Below are experts of layer 4 (counted from 0) of a mixture-of-experts language model. Rows are named router (the router's row for the expert), gate (a neuron's input weights, with its number), up (a neuron's input weights, with its number) and show model dimensions 336-447. Each number is 50 + 10 x the weight over its row's rms, rounded and kept within 0 to 99.
After each expert's rows: "gets" lists some tokens that make up at least twice as much of what it gets as of all text. This comes from a sample of Wikipedia text that the model never trained on. Tokens count by the router's weight.

# expert 2
router:40 57 56 55 60 41 45 46 38 54 49 53 48 40 53 53 42 42 59 58 43 58 67 55 57 64 56 55 40 51 56 37 62 53 35 52 38 56 42 40 63 51 50 45 33 66 50 38 45 42 61 65 46 55 42 51 72 50 47 34 45 62 44 64 58 46 55 58 57 39 51 64 40 39 51 63 61 55 37 57 57 53 32 49 57 49 48 64 45 62 43 46 66 62 57 62 49 62 38 62 59 51 39 46 54 67 43 46 47 41 57 31
gate0:43 60 61 61 61 41 63 46 51 58 39 57 52 57 67 45 52 59 35 56 49 53 40 48 51 39 57 48 52 45 31 58 38 47 43 66 47 65 30 52 66 71 45 70 40 54 51 46 64 40 41 61 47 48 30 52 48 34 52 51 31 45 50 58 63 43 63 42 47 31 55 32 39 50 61 49 46 47 50 35 59 55 70 54 54 54 51 59 59 56 24 58 60 41 35 68 40 45 59 33 33 51 55 42 51 49 48 63 52 43 49 71
up0:46 52 55 60 51 43 56 48 42 49 32 63 65 55 72 60 67 52 28 43 53 57 39 50 50 41 50 59 43 41 46 55 41 46 42 42 46 50 39 45 56 75 60 44 56 52 38 46 55 66 48 40 64 66 39 55 24 49 37 48 55 55 47 39 41 49 72 40 43 40 52 46 50 52 50 44 30 54 53 28 48 51 58 49 46 65 60 56 45 54 55 54 62 53 34 45 56 42 75 40 51 72 61 54 52 31 51 57 58 41 58 52
gate1:39 40 64 38 68 25 51 55 42 63 52 62 57 56 49 46 86 48 48 54 54 42 52 46 38 45 67 44 38 52 42 67 53 51 37 77 42 55 38 49 63 67 46 50 49 34 51 61 30 58 54 68 47 39 55 56 51 57 44 48 39 54 33 43 54 60 44 43 54 57 30 78 55 34 48 43 50 48 64 39 58 64 38 60 43 59 44 62 60 56 39 44 44 49 33 39 44 40 51 27 50 66 62 73 39 49 63 58 63 69 64 59
up1:52 42 73 39 55 43 55 46 47 51 54 59 38 52 50 44 62 44 46 50 53 42 46 45 25 52 55 59 44 61 60 79 48 49 57 59 55 57 53 45 62 57 50 30 57 46 31 41 43 58 42 45 53 43 74 67 50 56 36 42 39 61 56 50 43 61 65 58 45 57 34 85 50 45 39 38 28 52 72 37 51 42 49 49 53 52 30 46 53 51 33 38 39 54 36 42 48 28 55 48 41 59 72 87 42 51 57 62 63 45 53 54
gets: " ", "to ", "'", "2", "of ", "a"

# expert 13
router:41 56 53 53 57 39 42 47 34 51 49 55 45 46 59 45 40 38 61 59 45 54 69 58 61 66 55 56 40 48 59 40 62 53 38 57 35 54 43 44 60 43 54 46 38 68 55 37 45 45 57 58 48 63 43 41 67 53 52 41 40 58 42 65 61 41 46 61 56 39 57 62 40 34 49 64 53 57 39 68 58 51 39 60 60 54 52 60 49 57 46 50 68 53 58 62 49 61 37 64 63 53 34 42 49 66 42 41 46 41 59 33
gate0:51 69 59 50 58 51 62 41 63 58 53 52 44 46 39 45 68 45 45 63 53 46 35 53 37 23 41 53 48 42 48 51 40 54 45 64 37 50 47 51 47 53 41 69 55 59 66 56 50 46 50 55 41 52 63 47 42 55 51 57 71 24 49 51 52 54 43 46 12 50 50 53 54 72 57 49 48 47 57 71 57 46 49 37 60 52 40 49 68 44 65 37 51 53 65 47 56 50 63 47 46 55 59 58 44 47 34 58 34 55 59 33
up0:55 66 55 41 66 33 62 49 60 42 60 57 43 62 29 51 64 51 40 57 60 47 30 55 59 47 66 37 42 54 45 53 35 54 45 30 49 69 52 68 34 61 48 54 45 44 47 49 56 75 47 48 45 45 66 54 37 38 50 31 44 49 47 66 35 53 74 54 60 42 40 72 72 59 58 46 49 26 45 62 42 56 46 58 34 62 43 52 53 53 64 51 49 52 44 57 28 60 63 50 36 55 42 60 58 27 34 51 47 63 51 54
gate1:46 55 51 59 60 67 54 47 37 48 49 48 66 39 52 24 58 63 30 39 66 49 48 46 39 59 38 43 51 48 50 66 45 49 50 48 43 51 58 38 56 41 62 77 66 47 48 69 42 49 59 44 47 43 41 55 48 55 43 53 62 42 56 53 50 62 55 61 32 39 55 47 42 64 54 50 30 55 58 50 45 49 62 41 55 54 53 29 52 63 52 48 41 35 47 50 52 35 53 49 39 43 71 52 54 46 76 43 53 53 44 35
up1:55 36 40 50 69 59 75 46 47 51 55 48 42 41 49 42 55 56 63 42 52 51 40 55 51 54 49 55 35 47 50 48 54 33 60 63 48 37 64 51 50 37 59 48 56 35 55 55 51 65 48 53 54 47 63 45 49 40 36 42 58 48 63 30 81 53 56 51 62 33 61 36 46 66 55 36 60 45 59 45 40 59 45 57 55 60 63 58 32 69 61 61 64 56 54 58 42 66 57 56 47 48 72 55 58 40 78 42 28 65 56 57
gets: "the ", "| ", "(", "and ", "of ", "to "

# expert 6
router:38 54 54 55 58 38 40 44 35 50 51 53 50 43 63 44 39 44 57 59 50 56 66 58 59 62 55 57 34 50 69 40 62 49 34 57 36 55 36 42 62 45 53 44 39 61 58 41 48 44 57 56 43 60 45 43 63 56 53 38 36 60 42 58 57 42 46 60 57 39 57 62 35 37 50 57 53 54 31 67 58 52 41 62 62 50 52 61 46 55 48 49 60 52 59 62 50 62 39 63 59 53 35 45 51 65 39 41 40 41 63 34
gate0:70 78 45 43 49 47 45 50 54 63 60 46 46 50 51 44 37 53 37 53 43 56 60 53 62 56 55 47 53 38 62 58 61 59 51 44 47 38 66 50 48 45 50 44 45 53 46 55 63 46 47 22 43 63 37 60 38 55 60 47 61 36 45 63 49 69 50 54 38 72 49 43 51 51 47 28 51 59 60 51 58 51 46 28 42 48 59 40 51 48 41 50 40 58 56 38 59 59 52 29 54 50 62 47 46 46 75 71 56 58 46 52
up0:56 47 48 40 48 49 36 68 49 51 55 47 58 48 44 43 55 46 34 55 64 57 60 62 51 57 50 48 44 57 32 39 48 66 52 55 44 65 55 52 46 48 38 31 55 60 47 66 58 48 43 34 41 59 69 67 57 50 50 56 46 59 47 64 53 63 76 59 39 47 68 37 63 51 32 64 52 60 47 62 51 53 57 53 59 63 58 72 32 32 44 34 60 73 39 36 55 47 44 52 62 48 48 45 71 48 65 54 67 45 48 46
gate1:50 43 38 71 70 39 50 66 40 43 74 48 54 49 45 41 57 54 41 52 49 44 59 58 42 46 51 46 48 34 40 58 58 52 36 45 41 40 52 58 48 42 57 44 42 48 54 60 52 35 55 42 48 55 58 55 42 50 34 52 34 61 42 45 57 46 54 60 46 50 52 47 48 40 69 46 74 47 60 47 57 49 47 49 45 49 56 35 66 58 45 28 42 45 49 58 44 45 53 48 30 46 60 62 35 50 32 60 56 59 44 27
up1:67 40 46 49 47 45 39 51 43 46 54 40 45 52 42 55 61 64 37 39 52 55 60 50 54 58 51 44 56 51 42 58 68 60 47 52 81 41 45 52 45 66 64 50 41 47 48 54 51 71 41 47 54 57 40 39 55 76 47 67 50 34 60 42 34 55 50 44 63 48 51 52 51 55 54 56 51 68 54 58 35 54 46 36 49 53 49 40 62 50 47 49 51 53 26 55 62 54 48 64 63 46 63 65 46 51 52 57 49 57 30 45
gets: "h", "on ", "u", "to ", "o", "N"

# expert 18
router:28 48 52 34 48 41 42 41 61 55 50 71 32 62 46 43 45 40 55 68 54 53 53 51 53 52 37 60 49 48 49 42 37 44 81 47 35 45 63 53 49 38 45 45 41 44 54 45 54 38 29 55 41 56 40 52 30 33 53 49 30 57 50 67 59 55 55 61 52 60 56 56 41 41 41 49 54 56 51 46 28 46 53 70 51 64 52 55 38 63 52 64 45 45 54 45 44 53 49 21 46 58 48 46 57 29 46 41 42 52 60 56
gate0:67 58 49 61 33 52 61 35 39 53 40 28 67 64 54 66 56 45 35 63 39 52 32 48 66 60 36 67 78 42 62 51 61 50 52 65 61 43 60 50 51 58 44 55 44 55 45 38 67 53 40 43 55 47 59 54 51 53 41 50 52 58 43 69 47 39 52 59 57 41 64 45 51 59 46 67 54 46 56 52 63 54 44 50 61 46 70 48 42 43 49 54 50 57 38 33 64 51 65 43 47 43 54 40 56 62 50 44 40 56 50 52
up0:52 55 53 57 33 44 39 44 41 70 47 35 54 55 59 71 57 50 35 66 34 49 41 42 57 62 38 61 70 47 42 39 60 45 51 63 70 43 50 64 59 54 52 57 45 54 48 39 64 53 54 48 33 56 65 71 48 53 46 62 50 49 41 69 55 44 52 53 66 45 45 46 52 51 31 70 53 51 51 35 61 54 37 56 58 47 65 38 50 39 49 59 41 42 52 47 40 59 70 47 60 26 41 58 48 48 48 49 47 63 55 50
gate1:54 56 30 59 63 50 46 55 38 39 69 53 23 47 50 48 46 55 67 43 63 60 48 60 49 63 36 53 39 68 53 39 54 51 61 50 38 64 43 45 42 34 51 55 35 54 58 60 57 65 47 57 46 51 38 34 46 64 43 48 45 52 48 64 55 48 37 41 46 51 47 61 53 29 42 31 59 66 52 51 63 56 60 62 60 43 56 44 44 60 31 37 56 45 47 38 29 52 50 34 51 42 66 59 34 47 48 36 47 41 34 34
up1:50 56 39 45 65 48 43 50 30 40 59 60 25 54 42 46 45 46 50 49 77 51 62 53 61 65 29 53 38 62 53 31 55 56 57 46 41 66 43 47 49 34 49 45 42 55 68 50 62 56 54 59 31 51 40 41 47 66 45 51 48 51 52 59 79 48 52 45 56 60 58 50 47 28 47 36 53 63 57 58 46 52 51 49 67 34 47 48 37 57 40 37 59 45 55 49 44 44 66 41 43 46 59 58 31 52 46 45 54 33 33 34
gets: ". ", "\" ", ") ", "will ", "or ", "\n  "

# expert 7
router:45 58 56 55 54 41 38 46 36 52 48 53 47 43 57 44 41 43 61 56 45 57 64 54 63 65 52 58 36 53 58 36 63 54 36 57 42 52 37 44 61 47 53 47 38 65 59 38 45 40 59 58 38 62 45 41 60 54 56 39 39 61 40 67 55 36 45 60 57 42 57 63 41 39 54 60 62 54 33 66 56 48 39 60 57 52 51 58 40 59 45 47 68 55 61 68 50 63 40 62 62 50 35 39 54 65 40 40 41 37 58 36
gate0:58 62 48 57 66 50 46 41 58 43 46 44 56 57 35 26 46 53 64 57 60 55 38 59 39 50 31 49 46 59 57 41 34 53 51 49 30 40 38 62 48 68 70 62 52 50 54 58 36 63 38 51 50 58 46 29 29 48 57 58 62 34 36 59 54 55 56 40 40 52 54 46 40 40 45 42 43 56 41 47 38 53 58 60 50 54 42 61 51 70 58 54 42 41 53 72 43 45 53 48 27 52 47 30 37 48 59 54 46 53 57 53
up0:54 52 41 52 63 55 63 37 38 53 30 28 51 54 44 26 53 53 42 46 62 52 42 57 56 50 46 51 47 51 49 43 40 64 49 33 39 33 59 61 40 54 54 56 71 45 66 52 49 78 58 50 46 56 32 58 54 45 56 56 52 52 36 52 36 65 53 44 52 47 57 52 49 71 57 38 45 53 51 56 38 51 55 53 29 53 43 59 68 55 57 43 49 49 46 54 37 70 54 47 59 46 46 43 36 55 56 59 45 62 68 43
gate1:38 32 51 58 42 48 61 38 47 51 42 55 49 58 51 62 79 33 38 53 46 34 48 57 46 52 35 50 54 64 61 32 59 66 58 56 28 67 62 64 41 68 53 65 47 41 42 43 47 43 52 51 30 59 59 56 57 49 51 51 41 80 63 40 45 51 50 63 37 57 66 60 63 42 44 59 78 46 44 52 49 53 55 38 54 50 47 53 39 66 47 35 59 53 54 45 44 47 46 42 47 35 51 56 40 49 56 49 37 55 35 54
up1:51 35 59 43 48 62 48 49 44 47 52 32 47 67 56 60 63 52 57 56 42 45 36 42 40 52 52 55 72 47 50 48 53 49 72 51 49 55 49 44 48 42 54 34 53 41 50 58 63 52 63 43 43 47 69 65 59 52 44 39 39 62 47 21 47 63 64 75 40 59 48 68 46 45 51 56 50 28 57 54 45 40 37 44 49 32 44 35 62 40 48 58 48 48 45 33 54 40 57 55 45 37 45 54 45 46 62 39 52 40 37 28
gets: "(", "the ", ".", "-", "3", "and "

# expert 45
router:40 55 59 53 55 38 39 47 31 53 48 53 51 41 55 50 46 40 61 55 47 56 66 54 60 59 57 57 39 49 62 39 65 55 31 56 34 53 37 45 58 45 53 44 42 66 57 37 49 42 59 57 39 58 44 42 65 56 55 41 38 57 43 60 54 36 44 57 57 43 58 63 39 36 56 60 56 58 35 65 60 51 39 62 60 52 54 60 46 52 42 49 65 53 62 64 52 63 38 60 58 55 36 42 55 65 37 40 44 40 57 31
gate0:46 43 57 45 53 32 58 52 44 52 54 44 59 48 37 52 60 46 54 82 58 37 61 47 54 61 40 50 63 45 50 41 57 65 47 50 52 60 63 36 67 58 50 69 65 34 52 52 45 39 51 56 57 45 53 49 61 50 63 54 48 40 38 39 30 59 39 38 54 41 46 56 44 44 64 42 53 64 36 48 74 46 44 61 62 55 63 35 55 54 53 71 39 38 50 40 48 58 42 44 41 42 40 47 45 48 56 32 51 44 45 70
up0:50 36 43 36 58 50 45 46 47 37 53 34 49 63 45 59 69 46 51 44 41 27 53 40 58 67 56 66 53 56 48 45 55 52 58 46 53 50 53 45 54 51 63 58 61 47 62 43 35 51 52 52 49 45 56 57 70 39 44 61 57 53 46 55 54 53 51 43 48 40 57 35 66 49 63 61 30 63 50 42 58 52 41 57 49 41 29 42 45 44 66 67 39 52 63 41 35 48 39 47 32 25 48 39 57 33 52 55 63 50 45 58
gate1:59 52 52 53 46 59 71 48 52 45 53 46 63 58 28 61 35 43 37 48 39 68 51 57 49 42 68 44 35 54 45 47 51 54 48 64 61 58 49 62 47 51 55 30 53 63 48 42 56 62 44 45 49 24 54 62 46 41 33 50 53 38 58 53 52 45 60 32 59 32 37 39 55 50 58 48 32 44 40 42 54 55 56 42 53 39 51 44 42 43 49 51 51 57 51 54 64 43 62 49 41 45 57 78 56 51 52 67 55 59 67 51
up1:61 52 62 59 46 52 80 54 44 43 38 37 70 42 28 38 37 41 57 34 49 56 32 60 41 40 60 51 59 39 45 54 59 57 50 54 70 38 29 54 58 36 57 40 52 44 49 36 50 45 42 60 51 45 68 53 37 46 41 67 68 36 53 56 53 36 62 46 55 48 54 53 33 58 48 48 37 62 31 45 64 56 46 55 56 49 35 38 60 36 46 41 47 59 36 52 49 49 57 57 55 53 53 66 54 51 53 53 47 60 42 68
gets: "the ", "(", "9", "8", "R", "from "

# expert 33
router:41 55 57 55 60 36 42 45 34 52 49 53 48 48 59 40 41 44 58 57 46 55 63 55 59 59 52 56 42 48 62 36 66 51 34 59 37 51 37 42 63 48 50 42 42 66 53 40 47 41 60 57 45 60 44 43 62 56 58 33 41 59 44 61 55 42 45 54 58 40 54 62 38 39 55 60 60 59 40 65 58 53 38 58 55 49 54 61 42 57 45 51 64 46 58 66 47 62 39 62 64 51 39 38 55 66 38 41 40 36 61 36
gate0:42 52 45 35 46 53 57 48 37 61 55 61 62 46 42 48 50 47 33 62 36 58 30 42 47 49 42 57 38 45 54 34 53 39 57 73 59 51 61 58 52 52 39 70 66 47 51 58 48 42 53 25 66 47 40 44 31 44 65 54 57 36 55 39 69 67 67 63 39 57 53 53 49 52 48 58 63 36 52 49 49 60 48 48 31 55 55 47 50 46 39 67 53 58 73 52 57 29 58 55 54 55 57 61 50 47 56 46 64 63 52 41
up0:44 52 54 41 49 51 61 57 57 61 61 48 55 57 56 43 45 38 56 51 50 56 38 25 53 44 49 35 46 55 67 53 43 55 54 70 51 42 39 47 54 33 40 54 65 42 40 62 52 58 60 53 68 32 59 58 52 46 53 50 60 34 43 49 46 45 48 67 34 41 51 50 59 53 58 39 56 54 51 52 39 47 36 58 37 47 68 28 47 42 63 63 44 72 65 44 60 46 73 52 49 36 37 33 58 38 68 56 62 64 55 41
gate1:45 44 56 38 49 58 58 36 62 72 55 39 65 43 53 42 42 52 36 60 44 45 51 39 38 44 45 50 51 49 51 57 41 34 49 49 58 46 54 51 41 53 65 69 70 48 46 63 42 56 49 45 24 48 48 56 59 46 56 65 67 47 41 45 34 68 60 46 44 52 47 49 56 51 49 35 55 63 46 56 51 50 52 56 62 44 27 61 47 52 52 58 36 60 47 46 34 37 34 47 52 53 62 61 44 56 62 54 68 78 45 48
up1:50 56 42 55 48 66 46 61 65 38 59 51 52 56 41 63 40 33 60 50 50 41 35 55 49 35 69 47 46 49 52 35 47 45 57 42 51 61 48 57 53 52 50 65 49 67 45 58 35 55 59 48 69 56 36 45 50 53 59 68 48 37 38 45 63 49 44 50 41 64 60 47 53 61 53 39 48 42 51 42 50 50 38 61 36 39 49 50 53 51 48 52 56 49 64 41 46 40 48 44 54 62 60 51 61 62 71 42 53 39 82 41
gets: "for ", "2", "200", "op", "199", "t"

# expert 41
router:42 59 55 55 56 38 37 43 29 50 50 55 45 42 58 44 41 49 61 60 47 53 60 57 56 58 58 56 41 51 64 39 62 54 35 61 40 54 36 46 62 45 54 45 36 65 59 40 47 41 57 55 46 58 43 45 63 60 56 35 38 63 42 62 58 37 49 60 58 36 58 62 39 38 52 58 60 57 36 64 57 55 41 58 55 46 54 58 42 58 47 48 67 51 58 60 48 61 38 64 61 56 33 46 54 67 41 41 40 43 63 30
gate0:61 68 43 52 64 57 65 42 56 48 57 43 63 47 49 37 58 31 61 51 33 44 51 48 49 47 43 42 46 34 47 71 66 54 54 58 46 45 56 53 44 43 57 39 68 48 57 39 60 42 52 51 38 40 53 36 29 67 58 57 56 47 49 42 49 47 50 36 47 62 30 35 65 61 48 68 36 53 47 53 48 40 52 34 32 48 50 36 39 47 47 39 30 56 40 65 55 45 46 63 54 44 65 51 43 33 76 45 62 56 56 44
up0:38 77 51 49 52 41 65 22 48 51 62 61 70 43 37 55 45 33 60 42 48 36 40 57 42 59 27 51 48 43 54 39 59 32 46 61 51 51 51 49 53 42 48 45 64 52 64 53 58 54 36 48 32 55 56 49 25 56 50 55 50 38 53 42 47 57 54 36 40 49 44 54 60 59 69 65 44 56 41 59 47 47 53 19 39 52 45 42 49 26 56 29 52 50 55 42 35 49 46 44 42 49 67 49 40 33 79 60 60 26 53 40
gate1:61 58 39 51 33 50 81 58 55 66 49 55 39 60 31 36 20 56 48 43 49 53 19 45 46 46 60 48 42 50 45 57 45 53 63 62 64 31 47 43 50 57 67 47 43 54 49 62 45 69 40 58 62 58 47 36 49 53 48 57 41 57 50 47 50 70 48 46 46 49 39 41 51 52 54 52 61 52 56 48 48 45 62 40 53 57 54 42 76 67 44 38 29 51 39 41 55 69 54 43 51 58 33 31 49 39 56 51 45 56 51 45
up1:57 31 38 57 25 63 74 51 64 52 48 46 49 80 54 30 51 47 52 60 70 46 41 46 41 43 75 70 65 51 46 41 53 53 59 46 47 42 71 47 49 51 48 59 53 67 42 54 62 57 54 51 63 49 31 47 44 56 52 65 33 57 48 35 41 52 53 52 37 39 44 58 43 54 41 45 41 45 51 36 41 49 51 50 60 53 72 44 53 66 48 45 66 40 54 46 30 57 69 32 53 49 57 38 47 23 56 43 48 61 42 46
gets: "1", "0", ".", "2", "S", "in"

# expert 31
router:39 53 51 65 42 35 39 53 38 53 50 37 40 52 57 51 47 43 49 41 56 62 57 49 61 59 50 65 51 64 68 32 61 63 27 43 46 49 41 43 52 74 49 54 44 69 69 37 51 45 39 71 45 66 33 52 71 50 55 46 51 56 41 55 69 37 61 61 56 48 48 66 52 35 38 68 55 48 29 63 55 51 38 45 67 62 60 57 43 55 36 51 63 29 64 66 60 70 47 66 36 43 43 43 65 54 44 56 38 43 62 59
gate0:44 34 35 60 39 44 59 62 60 50 51 46 42 43 46 38 58 55 69 41 60 50 44 51 54 33 39 25 53 54 58 54 38 31 46 54 56 50 46 58 57 57 67 74 50 44 38 40 40 45 62 54 60 47 53 55 55 55 58 53 62 49 38 54 44 51 54 58 43 49 55 47 67 53 50 52 46 43 24 50 37 36 57 61 51 47 34 53 47 73 58 39 51 54 53 39 64 46 47 58 58 40 56 59 46 44 52 55 41 53 43 65
up0:42 27 50 56 34 51 55 70 61 55 51 59 45 47 56 37 43 58 66 46 44 46 35 46 54 40 47 53 47 34 51 49 49 42 47 37 58 44 46 64 56 32 55 61 33 32 49 63 52 43 39 54 39 50 49 66 45 42 46 53 54 63 35 60 51 52 49 67 50 42 52 45 59 57 58 47 49 65 45 54 49 30 70 56 49 57 46 51 48 37 57 59 48 42 47 36 57 37 46 64 46 52 53 49 39 70 44 70 48 67 57 50
gate1:32 37 59 47 57 52 57 51 56 52 63 43 45 56 39 57 65 50 43 32 31 65 58 57 43 55 66 47 56 59 79 61 59 51 45 48 39 66 59 49 50 56 56 43 57 48 74 42 58 74 49 30 52 49 37 43 41 57 64 50 45 57 49 73 44 35 48 59 48 62 55 71 49 24 44 54 46 24 32 39 53 43 41 45 53 55 56 60 53 44 42 36 38 59 51 26 48 44 54 55 53 54 49 34 55 56 43 53 56 52 56 45
up1:44 46 47 52 50 50 58 47 51 63 43 34 44 50 32 61 60 45 50 40 35 59 62 62 47 51 77 66 59 45 65 55 64 54 42 57 40 72 52 45 62 63 52 41 62 49 74 59 55 70 59 53 76 41 35 32 29 54 53 57 49 45 38 65 56 32 53 49 43 59 54 56 46 42 47 46 59 35 56 44 56 38 65 50 43 52 66 52 47 50 53 36 41 62 65 41 47 60 57 64 65 48 46 49 54 45 27 36 46 59 49 48
gets: ". ", "is ", "In ", "was ", ") ", "=="

# expert 11
router:43 51 57 56 55 39 40 46 31 51 47 56 46 46 61 41 40 46 58 59 48 55 66 57 55 57 57 57 39 50 68 33 62 53 34 56 40 52 36 43 63 44 52 43 39 66 56 38 46 39 60 53 43 61 46 37 67 56 53 37 41 57 44 60 56 40 50 58 57 39 55 67 37 39 50 62 59 63 40 66 56 55 41 57 60 47 50 55 44 59 45 49 58 52 61 62 49 61 38 63 61 52 31 44 51 65 39 40 42 47 59 33
gate0:53 32 38 26 45 28 61 58 35 57 65 48 52 52 60 49 55 41 43 59 44 50 50 53 61 34 55 50 42 46 80 67 49 58 44 56 36 41 56 59 66 51 72 43 47 42 41 51 62 56 39 52 53 54 49 44 38 61 51 71 47 31 37 43 47 53 47 56 45 41 46 60 40 46 60 37 49 45 36 46 39 50 60 48 34 60 59 56 57 48 46 26 26 35 45 45 45 55 49 35 24 37 63 35 45 41 56 55 58 57 78 55
up0:45 56 51 38 57 42 49 58 36 60 53 58 50 40 58 66 56 65 60 39 29 44 42 45 49 39 58 41 51 43 51 52 47 40 60 59 58 50 67 56 56 64 57 26 50 58 47 49 37 47 43 35 31 40 48 49 47 53 59 42 35 39 39 59 55 56 32 52 64 49 52 36 54 54 51 26 49 42 58 56 43 59 55 34 47 64 43 41 57 36 50 33 37 52 30 46 46 41 33 38 57 45 45 52 66 44 44 55 71 59 61 71
gate1:49 61 58 57 41 43 45 63 64 42 47 32 42 55 65 46 66 39 45 53 59 59 24 36 32 52 51 51 54 54 46 61 62 52 58 57 66 40 51 56 54 66 41 48 47 47 48 62 46 56 61 54 36 44 44 62 61 41 44 53 47 52 65 48 35 30 74 51 39 61 36 54 47 54 55 52 45 50 60 48 50 49 66 50 46 57 53 38 43 62 44 67 58 36 44 37 69 62 61 70 40 44 65 54 41 44 39 37 60 68 53 57
up1:47 45 59 35 43 37 47 55 45 54 44 49 60 34 44 38 66 42 40 55 46 51 34 44 37 43 55 54 46 57 33 58 53 52 44 52 58 53 49 63 52 57 40 68 51 38 52 57 46 63 42 66 27 58 31 59 45 51 42 62 31 36 70 29 60 50 49 49 33 47 28 51 53 59 65 59 43 52 58 54 47 57 67 43 49 49 57 48 63 48 38 67 57 48 31 52 57 47 46 47 49 66 51 52 54 38 53 50 53 70 60 58
gets: "I", "ot", "ud", "eb", "Mag", "w"

# expert 42
router:42 56 52 51 58 40 41 43 33 52 46 50 45 44 62 46 43 40 54 58 45 57 65 58 61 58 57 55 39 48 61 37 60 52 35 56 38 54 40 42 54 48 58 46 40 65 59 36 45 46 57 63 43 59 44 45 64 56 53 37 41 64 43 61 53 38 46 59 57 39 58 67 36 39 50 58 52 56 32 65 57 51 39 60 63 51 58 59 43 53 43 45 67 55 58 61 49 60 41 64 63 55 37 46 56 67 40 42 42 42 62 30
gate0:60 28 45 56 49 43 69 41 41 51 39 48 39 37 56 46 81 53 13 61 56 60 44 47 37 50 48 48 60 46 53 43 55 50 50 52 60 37 67 49 48 54 48 34 46 41 37 40 58 41 52 28 46 70 51 65 38 59 45 53 40 32 51 38 45 52 49 68 45 53 66 69 57 54 35 34 22 44 67 42 53 50 51 50 47 57 63 54 45 59 58 55 42 47 16 28 58 48 41 51 46 42 42 49 43 49 58 58 39 55 41 56
up0:53 46 54 51 52 32 38 59 35 44 52 44 47 37 46 60 58 72 35 52 53 49 56 60 50 43 36 42 64 40 51 51 44 52 45 54 78 55 50 36 41 44 44 53 50 66 53 42 51 49 34 32 60 75 58 57 31 57 41 47 55 22 58 47 44 47 59 46 37 49 58 69 46 50 47 42 52 42 79 41 51 49 43 36 48 53 52 50 44 52 58 58 42 39 49 44 63 56 56 36 60 43 45 57 49 38 51 49 46 37 61 60
gate1:60 27 56 50 46 53 53 48 60 46 39 55 60 34 52 56 73 52 59 46 42 53 49 51 41 59 43 38 30 50 54 66 35 52 55 54 47 40 55 54 52 35 58 45 68 52 42 60 52 49 58 48 53 62 72 40 55 58 55 62 49 48 54 46 50 57 38 29 69 44 48 51 42 45 41 62 57 64 41 56 46 46 55 54 45 33 41 57 46 32 41 49 46 39 44 50 61 41 69 43 36 54 43 41 27 36 43 54 40 23 46 44
up1:56 45 47 63 54 43 35 49 60 52 40 46 40 43 42 51 74 57 43 35 58 53 55 51 53 43 50 59 51 60 50 52 57 50 64 56 33 56 51 45 57 59 51 58 66 58 59 57 32 52 52 44 35 47 56 53 39 55 51 58 41 44 43 44 42 52 69 40 60 51 50 48 35 57 55 51 52 63 53 66 57 57 54 56 42 52 33 40 47 51 41 44 69 55 21 53 42 44 70 61 62 51 57 58 39 47 49 56 42 42 38 59
gets: "\"", "2", "as ", "now ", "22", "then "

# expert 15
router:34 53 50 59 54 48 40 36 57 33 58 58 47 46 55 42 47 48 59 46 39 55 58 39 53 61 43 50 51 59 60 47 67 48 39 66 39 45 53 30 56 34 44 41 37 49 62 46 58 33 41 55 47 53 34 45 53 32 67 43 50 58 45 51 64 51 48 63 57 31 58 50 23 37 47 59 49 61 45 64 31 47 56 52 50 30 60 43 39 39 49 48 55 43 58 52 61 55 41 52 52 52 41 41 58 57 41 49 45 46 41 64
gate0:58 39 51 45 69 65 46 50 56 66 37 53 70 36 48 65 61 53 48 45 41 64 39 57 43 66 60 57 37 22 39 46 54 56 52 56 43 55 51 45 46 46 32 51 51 42 49 46 39 50 39 60 42 54 50 47 66 52 41 56 45 55 51 34 44 39 61 46 48 43 53 39 50 55 57 47 52 56 42 42 50 39 44 54 54 47 47 36 49 70 65 47 49 75 33 33 52 55 50 55 49 40 60 61 58 47 53 47 48 57 62 57
up0:57 51 54 52 58 44 33 42 67 68 42 59 64 41 40 54 46 51 61 51 50 56 65 54 41 57 34 56 41 26 49 41 49 46 48 63 45 60 39 39 62 50 40 58 37 47 50 50 37 53 39 46 50 46 35 46 49 59 49 48 59 85 52 43 48 51 65 69 48 38 58 49 46 49 59 58 43 45 46 50 49 45 39 60 63 36 45 47 34 67 49 37 55 64 44 46 74 61 51 56 54 27 44 58 56 51 47 51 46 51 58 51
gate1:45 56 61 43 63 61 68 46 30 58 61 67 57 61 60 48 52 32 56 61 54 71 46 53 32 38 47 39 49 34 54 39 57 41 63 54 48 46 57 61 62 50 47 48 55 58 40 45 50 59 32 48 47 59 48 33 49 53 38 50 32 40 60 52 42 43 62 34 51 47 39 45 55 51 47 41 37 46 49 51 43 47 64 39 45 45 47 50 77 40 59 44 46 68 53 58 43 59 55 43 41 40 64 46 41 49 48 59 55 60 51 46
up1:60 42 61 43 57 47 44 52 42 42 58 56 57 46 63 43 75 37 47 63 48 42 24 48 31 59 74 47 47 43 45 49 48 49 60 52 48 46 55 63 57 49 48 46 50 40 52 45 37 47 56 45 68 66 55 51 41 66 51 57 36 65 53 50 49 53 57 40 38 52 43 46 42 49 47 58 47 69 52 53 46 63 53 53 37 58 57 54 59 60 50 52 59 42 69 61 58 54 46 53 52 55 62 57 55 53 66 58 49 68 55 56
gets: "The ", "was ", "his ", "In ", "first ", "is "